From a checkpoint of a small mixture-of-experts model trained on Wikipedia.
Experts: 160 SiLU neurons an expert, 4 picks a token.
Below are experts of layer 5 (counted from 0) of a mixture-of-experts language model. Rows are named up (a neuron's input weights, with its number) and show model dimensions 128-255. Each number is 50 + 10 x the weight over its row's rms, rounded and kept within 0 to 99.
Before each expert's rows: "comes after" lists some tokens at least twice as common just before its tokens as in all text. This comes from a sample of Wikipedia text that the model never trained on. Tokens count by the router's weight.

# expert 7
comes after: "\n", " ", "-", " (", " \"", "=="
up0:44 59 47 69 61 55 51 34 37 57 66 75 53 47 51 40 73 59 53 49 40 52 51 57 46 36 23 46 50 43 49 61 52 46 55 48 46 75 63 64 46 55 47 50 43 45 19 56 45 47 50 53 57 58 41 52 27 50 46 44 41 51 56 52 54 55 56 43 43 43 37 48 62 35 59 59 63 58 38 41 36 50 50 56 56 65 36 48 43 28 46 47 58 40 60 51 49 51 51 51 58 40 50 55 46 63 57 52 56 55 40 40 52 43 46 83 60 41 52 59 60 43 65 45 72 54 47 53
up1:49 52 40 44 40 47 67 54 55 33 54 71 52 65 38 55 43 43 59 31 63 58 44 60 35 56 58 42 56 40 64 41 44 45 59 48 53 39 37 39 58 41 27 47 40 50 57 45 44 48 53 55 48 61 65 47 61 30 81 49 61 52 63 36 57 51 46 50 51 63 45 32 33 45 61 39 46 64 44 33 41 37 52 51 66 65 58 39 55 48 58 42 58 55 63 45 46 60 46 70 56 48 62 45 51 64 60 43 51 47 61 60 52 59 27 51 53 51 50 45 55 49 52 35 32 59 48 54
up2:55 48 55 47 63 42 52 54 57 57 48 35 36 56 69 56 49 48 62 45 44 32 53 45 74 41 56 43 55 54 44 44 52 42 37 56 52 42 56 52 43 56 53 57 31 49 47 65 64 75 70 52 55 50 43 52 57 66 28 59 46 50 59 66 45 57 54 33 60 42 53 42 64 55 60 55 46 54 48 47 58 51 75 40 46 33 43 63 75 49 36 46 45 59 34 32 48 52 62 59 60 57 39 52 60 48 57 46 52 47 53 44 39 14 63 64 44 46 42 55 47 54 41 55 55 51 44 44
up3:59 28 48 51 54 44 63 44 70 62 57 43 52 64 61 49 45 50 40 45 41 62 45 34 37 39 33 51 61 67 50 49 53 38 53 43 41 52 33 52 57 37 70 50 49 54 37 46 63 42 35 61 53 50 49 53 32 54 61 58 20 54 45 41 53 46 42 57 56 49 66 42 57 43 40 61 42 42 65 45 44 49 49 47 54 47 53 35 57 59 48 64 26 45 43 39 51 28 62 49 61 45 37 55 34 54 43 60 56 55 53 49 50 68 52 54 37 45 45 52 37 36 49 31 52 43 62 45
up4:59 50 47 46 38 66 50 38 58 18 61 47 55 51 60 49 45 69 38 51 47 33 37 70 53 51 58 48 43 51 41 56 68 59 48 50 52 43 48 62 45 65 63 42 45 47 30 57 57 44 46 51 37 48 57 54 44 39 64 48 35 37 68 41 45 54 62 43 35 50 54 42 69 50 50 57 36 35 49 50 46 56 45 39 75 32 50 34 47 59 45 48 49 42 47 30 44 42 36 55 60 40 55 50 54 44 48 65 33 47 38 46 48 57 56 54 58 52 42 59 68 43 50 40 58 44 47 63

# expert 3
comes after: ",", ".", " that", "'", " where", " which"
up0:36 38 52 61 49 50 39 49 58 34 62 40 44 52 49 40 50 43 38 30 53 53 41 52 52 69 70 38 54 56 58 64 53 44 36 63 28 48 47 72 47 36 59 46 55 44 63 53 52 58 43 55 46 53 51 45 52 42 41 58 45 61 42 55 61 70 46 46 34 38 61 47 55 56 46 58 49 49 59 63 70 47 57 52 66 40 55 53 30 61 56 69 64 51 52 57 48 53 34 39 45 50 55 33 64 47 56 40 50 50 41 55 47 53 46 68 59 68 48 41 65 64 56 39 58 50 38 39
up1:64 51 30 54 51 51 53 31 33 44 51 67 51 28 53 62 49 57 56 72 34 49 51 49 58 46 44 57 36 29 31 58 54 23 52 75 49 54 52 55 50 55 47 56 47 62 52 37 55 54 56 38 42 51 54 51 28 45 43 46 33 48 62 48 38 32 55 52 73 53 53 61 51 53 56 54 41 41 47 55 50 60 57 43 49 54 40 61 39 61 57 58 43 50 54 44 54 49 57 55 53 65 45 29 62 78 64 46 57 35 44 39 41 49 54 61 46 74 59 47 57 42 53 60 44 62 52 67
up2:54 47 57 45 46 26 47 60 48 43 47 59 44 69 47 46 41 35 65 54 50 27 45 47 48 57 58 65 33 61 38 46 52 41 61 49 67 39 57 56 64 47 43 43 61 55 62 45 39 40 47 41 64 49 37 46 28 56 60 55 45 82 45 56 45 65 47 34 60 59 35 53 52 48 56 59 50 54 44 47 27 55 45 56 56 44 49 55 40 58 34 71 50 50 65 43 63 66 52 56 54 41 63 47 67 44 33 40 52 51 37 36 53 39 50 53 51 62 59 54 42 56 56 48 39 24 39 46
up3:62 47 52 59 60 46 43 27 50 66 56 42 65 51 45 45 49 51 48 62 47 49 59 43 63 52 48 63 54 65 47 56 59 40 63 32 41 59 62 52 51 59 42 29 46 52 31 51 54 34 47 32 34 47 60 41 34 45 54 36 48 45 64 53 49 54 61 39 46 44 71 48 54 33 50 49 53 61 42 53 46 47 44 35 55 70 45 73 59 73 46 67 45 48 44 53 47 41 58 56 46 59 66 43 54 43 50 59 56 56 58 77 47 44 54 45 44 44 55 56 39 39 37 44 64 39 38 53
up4:50 44 50 58 26 66 36 25 46 37 48 56 64 61 44 56 37 28 48 45 38 49 45 47 26 44 76 39 49 53 64 56 63 48 48 64 68 37 47 49 50 48 50 65 50 58 54 52 74 43 49 34 54 53 52 47 38 48 36 28 45 45 49 70 53 42 51 46 57 19 53 40 54 54 47 55 42 55 44 47 68 38 52 32 44 44 55 45 42 61 52 48 43 72 43 49 62 44 37 54 48 50 56 48 50 53 57 49 34 34 47 53 48 46 33 42 46 57 53 53 55 45 55 33 38 32 48 57

# expert 8
comes after: "1", "2", "3", "4", "0", "6"
up0:66 68 57 44 36 32 48 44 42 65 59 37 43 57 44 64 59 37 49 45 56 49 64 49 52 53 42 59 42 45 49 53 53 61 62 50 61 45 58 36 54 40 36 48 65 55 56 51 49 47 43 43 51 56 51 50 55 59 43 41 48 40 53 63 43 45 53 55 55 49 56 62 61 54 74 57 64 39 29 58 55 57 63 54 45 68 43 45 68 40 45 60 57 43 50 39 61 41 50 33 41 57 57 55 51 41 45 55 60 35 48 48 47 51 43 53 57 46 63 50 47 47 39 71 63 49 57 54
up1:69 52 60 50 48 42 64 39 61 67 55 62 62 48 58 57 46 68 41 56 55 47 37 44 52 42 55 61 62 40 49 73 57 65 64 55 61 53 53 51 48 41 26 58 50 62 50 56 46 38 55 55 59 55 54 61 54 30 40 55 43 41 34 50 22 50 41 45 45 70 56 52 43 51 55 65 39 50 58 51 69 44 53 48 46 46 55 56 42 51 51 45 28 49 55 54 27 55 47 33 43 47 38 48 50 45 54 44 50 50 43 42 62 51 45 52 53 56 42 50 43 31 50 41 54 67 45 51
up2:46 39 39 45 58 56 27 43 47 60 56 45 43 48 46 75 40 61 59 49 60 52 54 59 52 36 48 38 59 51 48 53 54 36 55 53 59 50 56 32 34 59 49 46 56 55 48 59 61 57 46 50 56 38 50 62 40 72 55 45 50 52 38 59 35 59 63 36 51 51 64 60 64 60 56 46 59 52 67 63 54 39 51 35 63 50 58 40 42 41 51 37 66 59 43 89 57 59 47 56 35 58 57 49 46 61 42 46 57 43 37 45 67 55 48 65 47 55 68 65 44 57 47 46 32 44 39 57
up3:34 55 58 45 50 62 62 55 57 62 54 47 62 43 58 41 36 67 50 61 49 63 47 59 55 48 30 63 54 56 50 63 40 47 52 57 31 59 56 38 55 51 48 34 34 59 51 52 53 31 43 58 68 37 53 70 48 50 32 59 50 41 49 41 54 48 50 50 42 64 51 41 27 72 49 49 59 58 62 61 29 59 50 59 34 45 43 74 46 38 52 55 45 52 49 52 59 42 54 52 52 47 41 50 63 37 42 55 61 55 45 58 49 47 56 50 90 51 21 52 48 55 54 52 48 49 43 58
up4:58 38 45 68 54 55 44 31 43 48 65 46 45 52 52 49 64 51 61 35 47 54 52 60 67 67 45 69 79 58 70 61 44 54 50 58 45 46 67 43 52 40 46 49 56 46 31 52 39 51 40 59 59 34 24 41 39 60 60 49 49 27 35 50 44 60 65 52 44 57 55 46 52 45 55 41 61 59 53 65 62 56 62 48 34 50 25 49 44 48 35 60 55 64 49 47 24 64 36 44 57 54 46 46 45 58 65 51 43 38 61 56 49 55 45 45 40 42 49 68 54 40 47 59 55 62 60 45

# expert 10
comes after: " |", "|", ":", ";", " October", " September"
up0:40 46 51 43 51 45 43 58 56 48 60 41 48 47 49 28 48 46 46 38 43 46 59 53 34 46 43 64 42 57 62 59 46 42 56 58 50 65 55 65 46 53 65 35 56 40 46 62 52 53 61 38 60 69 53 29 47 67 68 51 63 33 55 41 51 47 47 63 50 52 39 50 53 45 49 48 52 47 60 45 50 60 62 56 49 66 49 60 72 48 50 53 68 44 66 47 50 44 41 42 63 53 37 56 45 64 38 41 54 55 46 63 52 47 30 44 49 74 41 45 64 63 68 61 51 45 44 22
up1:49 43 28 33 47 52 47 52 54 53 55 42 36 39 54 60 53 51 41 69 54 22 45 51 48 44 44 41 43 55 62 24 52 44 60 54 47 66 58 29 35 52 47 29 45 61 43 46 71 56 50 69 51 62 39 41 50 54 63 49 30 53 51 41 54 44 50 51 53 39 56 51 34 52 44 46 59 61 57 50 54 50 59 47 53 51 40 66 71 53 63 53 30 43 36 50 53 36 51 38 69 47 46 35 49 45 41 41 35 55 65 56 49 63 63 53 58 39 65 63 29 34 53 34 49 28 54 45
up2:59 23 49 46 28 53 46 47 50 45 68 41 39 66 19 50 63 43 59 53 43 55 42 49 52 40 62 64 55 52 52 32 43 57 49 57 53 39 48 67 28 60 48 43 48 51 57 52 55 56 53 56 45 46 46 45 56 53 58 37 57 53 30 43 59 64 47 56 46 47 43 28 47 43 33 59 54 38 52 49 49 63 38 36 37 32 57 43 58 57 64 59 67 61 33 46 49 62 45 44 51 39 69 46 52 43 40 36 44 47 43 39 52 34 37 57 46 58 59 43 62 69 43 42 49 64 47 60
up3:58 62 64 43 37 47 41 62 49 52 43 23 56 39 60 55 38 41 60 52 64 45 63 60 49 49 48 39 43 37 57 43 47 61 61 42 43 33 53 50 81 53 44 61 43 55 46 52 56 48 43 40 43 50 59 60 57 40 70 53 56 48 69 53 63 47 45 48 50 43 51 56 40 55 43 60 43 41 47 44 44 43 57 36 56 72 57 50 40 48 27 49 44 48 34 48 48 35 40 75 67 43 71 39 50 40 53 54 51 58 60 61 52 40 49 56 52 41 44 50 52 56 50 42 50 44 53 43
up4:65 53 36 58 65 46 54 47 41 50 49 36 45 51 39 46 59 48 48 56 34 45 58 52 52 49 51 50 41 52 44 67 41 53 57 44 53 47 58 66 50 24 34 46 51 39 62 33 47 47 53 42 29 28 66 39 56 50 41 53 52 41 46 54 56 43 53 53 50 30 42 54 53 57 57 48 45 55 54 69 62 43 58 33 54 36 53 35 39 53 66 53 32 56 43 58 58 44 38 51 62 33 65 53 59 43 53 46 53 34 73 47 45 37 60 52 63 40 34 53 54 69 43 43 42 57 54 44

# expert 4
comes after: " ", "0", "–", "5", "4", "6"
up0:55 46 52 44 53 67 51 36 58 54 60 45 56 32 66 47 49 41 49 52 49 56 66 40 51 45 54 47 66 56 28 68 58 46 56 72 46 43 59 65 33 27 39 47 51 67 52 65 49 31 30 43 50 51 50 55 47 56 56 57 49 62 36 52 51 75 45 60 42 44 40 42 50 50 45 39 60 55 40 45 50 58 55 55 59 53 51 56 59 61 57 47 46 53 31 44 47 28 67 50 42 46 59 50 57 57 65 55 71 48 54 53 61 34 44 43 50 40 41 55 69 50 52 51 65 38 47 40
up1:51 39 61 49 52 62 51 56 47 52 44 56 45 55 27 59 57 51 52 53 55 43 48 49 59 61 44 57 53 54 48 54 32 46 50 48 50 62 51 38 60 44 51 44 50 49 54 58 81 46 46 47 49 47 38 58 33 64 55 43 49 44 46 64 40 31 73 45 49 62 61 67 34 50 52 58 55 44 43 56 60 43 49 54 49 39 59 32 42 56 46 42 52 32 57 39 43 60 61 35 50 47 53 45 27 35 49 55 45 55 43 40 46 61 43 70 61 62 58 43 57 35 43 54 65 38 62 69
up2:55 54 60 54 65 66 48 29 55 35 53 48 49 32 65 60 50 49 61 51 42 67 50 67 34 58 49 46 41 53 53 43 50 45 58 51 46 44 51 62 52 46 49 62 52 48 47 38 38 74 47 31 40 57 56 63 56 50 40 52 51 34 47 48 52 43 42 69 40 54 52 46 60 63 31 42 40 47 26 51 39 57 49 53 62 46 47 33 45 60 54 29 60 47 46 51 59 39 45 42 69 66 67 41 48 48 44 45 47 44 40 72 44 56 58 53 57 68 48 62 32 57 65 44 49 65 55 58
up3:35 49 77 45 44 45 42 46 53 45 62 46 58 52 52 80 59 52 53 54 46 54 48 44 52 61 54 50 33 49 57 37 63 62 54 46 47 40 59 63 65 47 52 42 55 46 54 35 64 64 56 43 63 46 42 42 59 53 51 45 50 51 56 39 52 55 26 68 55 50 40 48 54 47 54 48 49 60 64 50 51 41 44 47 54 64 51 65 48 50 46 28 46 57 39 58 46 49 45 33 67 58 30 51 46 49 56 62 42 46 46 69 57 62 42 43 60 52 29 44 35 37 81 62 56 65 54 66
up4:62 46 56 58 47 60 55 35 30 46 51 58 56 47 60 40 71 45 62 55 55 68 47 56 58 55 50 46 52 68 42 55 39 54 42 36 47 61 47 45 69 48 37 49 25 54 47 47 61 54 46 55 64 42 46 50 66 43 50 56 47 39 39 73 33 41 36 32 39 49 74 66 50 55 40 57 51 50 44 50 55 66 52 54 37 39 32 36 63 52 58 47 48 56 47 55 53 35 53 42 59 37 46 62 64 50 45 42 55 58 41 56 68 50 51 35 53 54 58 53 39 50 31 59 79 32 57 39

# expert 14
comes after: " ", " in", "'", " S", " B", " In"
up0:47 37 62 58 41 44 44 56 54 62 50 45 22 39 60 55 37 40 52 47 70 46 48 60 59 58 41 56 54 60 48 46 48 51 55 39 63 56 44 40 52 38 50 32 42 60 50 56 53 53 69 38 50 63 31 59 48 54 56 48 35 42 61 52 61 53 59 58 46 52 46 28 49 31 30 38 47 49 65 41 56 50 48 48 62 63 29 71 55 52 37 40 44 59 51 47 51 31 51 54 50 31 45 46 63 32 48 54 49 71 65 62 34 45 49 42 49 51 47 57 46 50 41 46 39 61 34 45
up1:50 59 52 39 39 52 56 56 40 64 68 37 53 51 50 43 35 49 57 32 62 59 64 41 42 38 54 47 64 52 48 58 55 55 53 54 48 40 66 56 48 69 37 34 38 62 39 40 43 30 57 35 51 69 50 52 57 52 70 36 44 30 61 51 52 48 37 70 45 42 47 51 54 37 52 45 61 59 33 61 66 64 52 50 60 51 47 46 63 35 50 37 66 40 26 41 49 56 46 55 44 65 57 54 54 39 60 66 50 60 50 56 50 52 49 48 52 56 54 66 43 60 54 40 39 29 64 45
up2:40 45 50 43 61 49 51 67 52 61 54 44 27 38 49 53 61 63 30 58 50 66 61 43 39 47 54 41 64 41 54 48 31 54 49 44 50 53 62 46 67 49 42 54 56 41 47 66 50 60 45 58 49 57 40 60 48 49 69 49 46 57 41 40 46 64 53 53 54 69 57 39 46 53 53 51 57 70 78 53 63 52 48 75 44 80 50 53 53 44 63 69 60 50 61 48 43 67 52 50 63 47 37 56 53 29 48 50 44 32 54 55 47 41 54 54 61 53 60 71 51 35 68 65 38 45 52 59
up3:40 50 56 49 59 59 32 54 43 39 52 48 61 41 47 76 43 76 45 43 49 55 50 48 47 52 58 51 44 56 37 42 53 61 42 44 49 40 44 55 59 56 53 62 46 71 41 72 70 62 47 56 39 36 62 45 60 46 36 61 39 66 50 42 49 49 48 46 64 47 45 49 46 55 73 36 55 61 48 42 38 60 21 54 51 25 33 45 56 62 62 58 40 54 59 51 56 31 63 44 46 55 53 41 65 55 58 56 58 55 36 56 45 60 54 56 48 49 53 65 59 57 41 44 30 47 74 44
up4:61 64 32 28 52 66 59 56 37 47 41 58 35 38 51 53 37 37 54 53 38 45 58 61 50 55 45 53 42 67 57 57 42 46 59 45 56 49 52 48 53 50 49 48 47 48 60 58 48 72 63 53 69 54 68 45 34 40 40 52 40 42 60 62 54 41 39 34 53 51 39 45 48 64 51 48 54 44 44 61 51 41 43 66 58 42 46 40 39 48 55 55 52 45 33 66 74 52 53 43 39 30 36 53 41 55 49 68 48 58 50 63 49 41 35 59 49 37 68 63 58 47 40 46 39 58 56 41

# expert 11
comes after: " of", " in", " to", "ed", " for", " on"
up0:61 34 57 28 56 61 45 54 50 56 45 45 43 41 84 56 40 67 37 27 50 35 49 44 49 48 36 58 55 50 51 61 25 45 63 47 53 59 63 44 53 41 48 51 61 47 59 58 62 53 40 35 54 60 69 54 53 39 53 53 63 45 42 46 36 40 49 66 39 48 48 70 60 47 47 58 52 37 51 56 59 67 54 46 32 58 61 60 60 63 49 55 58 48 50 52 63 57 63 53 51 44 50 42 33 43 51 34 40 37 49 78 56 57 39 48 41 48 45 53 49 60 48 53 41 64 31 52
up1:46 43 75 60 47 62 45 57 47 34 40 60 46 50 59 44 36 58 53 51 47 38 19 59 48 40 52 41 52 57 51 53 41 49 52 42 62 34 43 65 56 45 50 48 39 47 37 47 49 49 59 53 48 47 61 37 56 63 50 49 41 68 43 60 34 66 40 41 53 67 52 37 37 35 51 56 58 39 35 45 57 28 50 36 47 39 63 58 36 52 44 50 43 45 49 47 44 56 59 45 65 50 46 55 40 49 57 43 61 42 39 28 52 69 45 54 52 57 35 25 55 51 59 48 55 36 48 50
up2:50 58 51 58 54 46 45 49 54 51 57 56 44 62 42 55 39 59 60 41 51 52 44 49 58 50 30 33 63 52 63 68 48 51 37 57 28 60 44 54 62 53 71 35 41 36 47 48 41 65 50 33 68 64 39 63 56 58 57 42 60 34 71 52 43 66 39 43 49 55 59 52 46 49 46 49 40 65 58 50 55 54 61 37 46 54 47 53 36 37 46 50 67 43 49 62 56 63 43 48 44 62 55 62 43 57 47 71 50 61 55 56 23 55 36 47 43 53 57 39 51 50 70 46 49 35 40 56
up3:41 49 38 33 49 48 46 54 65 47 55 59 43 65 39 41 64 54 59 56 73 51 71 42 41 63 56 47 60 39 39 49 45 57 61 63 52 52 46 36 53 57 62 41 54 50 59 48 72 70 55 60 39 48 48 46 50 35 79 55 49 48 38 41 64 64 49 45 70 57 32 68 45 66 51 34 62 47 52 52 60 42 52 70 51 45 63 54 50 29 46 53 47 66 44 39 50 49 39 68 54 66 63 60 53 50 51 51 52 50 39 52 57 36 30 60 46 61 50 49 47 43 66 59 41 51 55 43
up4:55 50 54 39 64 58 55 42 50 41 48 49 59 52 30 57 61 55 58 48 47 38 47 49 46 56 67 51 61 62 44 57 61 48 63 56 35 67 58 45 25 60 61 59 43 56 38 54 55 61 36 56 51 59 57 55 52 35 74 50 39 60 61 53 68 58 66 44 40 43 53 59 56 66 60 68 40 60 35 39 40 41 37 63 56 68 57 49 60 43 46 45 60 30 68 58 40 50 48 44 44 40 66 46 45 55 52 49 55 49 65 53 60 53 50 58 33 51 36 71 51 37 46 58 60 60 43 64

# expert 6
comes after: "\n", "-", " to", "|", "–", " he"
up0:58 37 49 53 53 58 27 51 45 43 41 47 56 48 43 53 50 29 48 60 47 51 40 56 43 58 53 53 47 42 40 48 60 31 57 51 36 54 43 43 42 56 36 63 51 32 16 52 59 35 53 40 31 57 43 46 40 48 53 48 43 36 61 45 51 61 53 30 51 64 44 44 38 48 46 60 48 54 46 44 60 45 50 49 48 41 43 48 54 57 53 54 48 65 54 62 58 57 47 44 37 60 46 36 69 64 51 42 44 58 48 63 52 46 54 62 68 42 63 53 59 29 36 45 63 66 45 67
up1:63 41 70 41 57 41 53 60 67 56 44 42 58 50 30 34 34 61 48 65 63 37 43 52 49 64 45 56 56 58 49 41 39 32 45 48 49 46 44 44 62 45 58 54 47 46 54 62 46 46 63 58 41 44 47 57 40 54 50 54 57 58 57 40 42 41 52 44 57 53 58 66 51 40 49 28 58 57 46 52 50 66 51 62 13 44 36 31 44 62 75 40 52 33 43 47 52 53 48 58 25 47 50 58 57 63 55 51 51 49 50 61 58 47 44 48 46 75 32 55 54 38 55 43 62 42 47 37
up2:50 63 40 58 46 61 44 46 41 40 61 57 38 68 55 40 65 60 77 59 55 48 60 45 64 59 59 50 56 52 67 49 35 63 49 53 38 31 41 39 50 30 37 32 56 44 51 57 69 56 57 65 64 33 41 66 53 51 33 43 41 55 57 41 53 42 39 39 47 56 55 34 26 36 45 63 43 47 52 52 66 50 41 47 61 41 41 37 39 69 46 56 48 67 48 53 52 47 40 58 48 54 37 40 46 51 30 66 38 41 63 65 53 49 60 59 51 48 42 46 53 42 53 59 35 31 51 49
up3:37 62 58 51 48 43 60 44 46 58 59 53 45 43 69 64 52 48 49 58 44 49 52 57 72 56 47 57 62 50 29 52 49 38 36 55 67 39 46 68 58 48 44 60 43 64 39 57 41 51 50 48 54 58 34 43 50 45 40 48 46 58 31 36 63 32 43 51 60 33 45 41 55 44 45 45 55 60 32 45 58 61 47 51 45 51 42 44 65 46 37 65 49 63 52 42 53 42 49 44 28 45 41 41 58 59 42 46 60 50 32 47 53 54 40 44 61 57 50 54 54 52 57 45 55 50 58 35
up4:45 59 51 44 41 43 60 43 46 48 68 42 33 45 71 31 53 40 44 32 69 57 65 44 58 51 39 37 34 49 48 55 55 39 67 52 62 50 58 66 55 42 69 42 46 30 58 54 53 44 46 56 42 45 52 54 49 39 46 44 52 59 57 52 56 40 60 38 37 46 69 55 49 50 61 44 52 53 37 56 61 79 59 46 41 50 38 63 45 28 58 53 47 39 46 22 66 41 36 39 47 56 29 46 42 41 58 69 71 53 56 57 55 47 53 51 47 52 47 53 47 74 52 39 51 46 51 43

# expert 1
comes after: " is", " was", " the", " a", " as", " and"
up0:61 30 50 60 30 43 57 49 42 31 59 61 43 56 61 60 51 70 36 42 53 56 54 41 62 69 44 34 48 38 67 44 30 64 62 61 58 63 44 47 49 62 43 56 43 35 45 65 46 47 63 39 57 49 52 46 53 47 54 47 48 57 61 54 44 45 63 52 52 62 51 57 56 76 52 38 55 77 58 25 73 58 59 28 61 53 51 67 51 48 58 55 43 52 41 36 48 39 36 59 58 43 45 34 48 47 68 54 47 47 49 52 65 42 54 83 49 49 60 73 47 51 41 61 64 49 43 64
up1:39 53 61 55 46 50 40 61 54 35 44 51 57 39 31 35 53 45 46 54 53 56 55 54 57 50 43 35 50 53 42 51 63 40 59 52 62 56 64 60 53 50 58 46 53 56 50 47 64 49 33 40 48 57 35 40 26 62 68 60 56 44 64 66 63 51 52 44 52 45 43 38 41 52 53 70 49 44 49 60 44 47 31 44 43 41 67 46 63 49 64 44 35 49 45 47 54 33 47 73 54 37 47 46 52 43 64 39 31 33 53 59 69 50 41 50 44 41 53 39 49 53 34 44 46 40 44 59
up2:64 61 54 63 44 33 37 55 52 41 53 49 53 51 58 50 52 21 41 57 69 60 57 33 60 50 54 51 64 65 69 60 60 22 60 52 43 39 52 43 43 38 66 42 60 54 26 26 48 57 56 42 51 57 57 54 54 63 59 35 57 55 56 53 55 53 52 57 55 67 63 63 55 43 61 50 57 40 52 58 47 59 51 38 38 41 54 58 39 60 32 62 53 53 55 38 53 42 45 39 35 62 48 57 55 72 57 51 51 60 53 49 47 56 43 32 27 67 56 48 64 49 53 67 48 63 40 45
up3:72 53 37 59 49 41 58 28 34 65 56 38 56 42 38 53 61 48 52 41 46 55 35 58 56 38 49 61 54 54 51 55 44 58 56 54 61 53 49 35 60 46 72 41 54 54 48 50 54 36 58 43 35 62 56 66 44 63 26 57 37 44 52 62 54 54 47 46 62 60 43 48 67 46 72 41 53 45 37 46 46 49 52 37 55 66 61 61 54 40 56 38 46 55 60 58 63 54 59 52 66 62 59 50 52 42 48 62 33 47 45 47 40 49 56 60 39 51 31 59 45 59 49 49 57 56 52 46
up4:60 62 45 41 61 39 35 47 65 40 44 48 62 41 45 29 51 39 54 46 57 50 49 53 62 51 34 56 63 45 56 53 43 63 36 45 55 63 45 52 47 38 45 43 62 51 45 31 62 35 36 60 35 50 60 59 46 60 51 43 54 46 48 22 43 46 45 46 56 30 49 37 40 55 59 59 60 35 37 27 29 49 50 53 51 44 43 60 28 59 42 63 62 38 64 48 46 41 67 49 63 58 61 43 43 43 59 62 55 40 40 51 57 72 41 42 67 53 30 50 42 51 46 62 61 50 64 40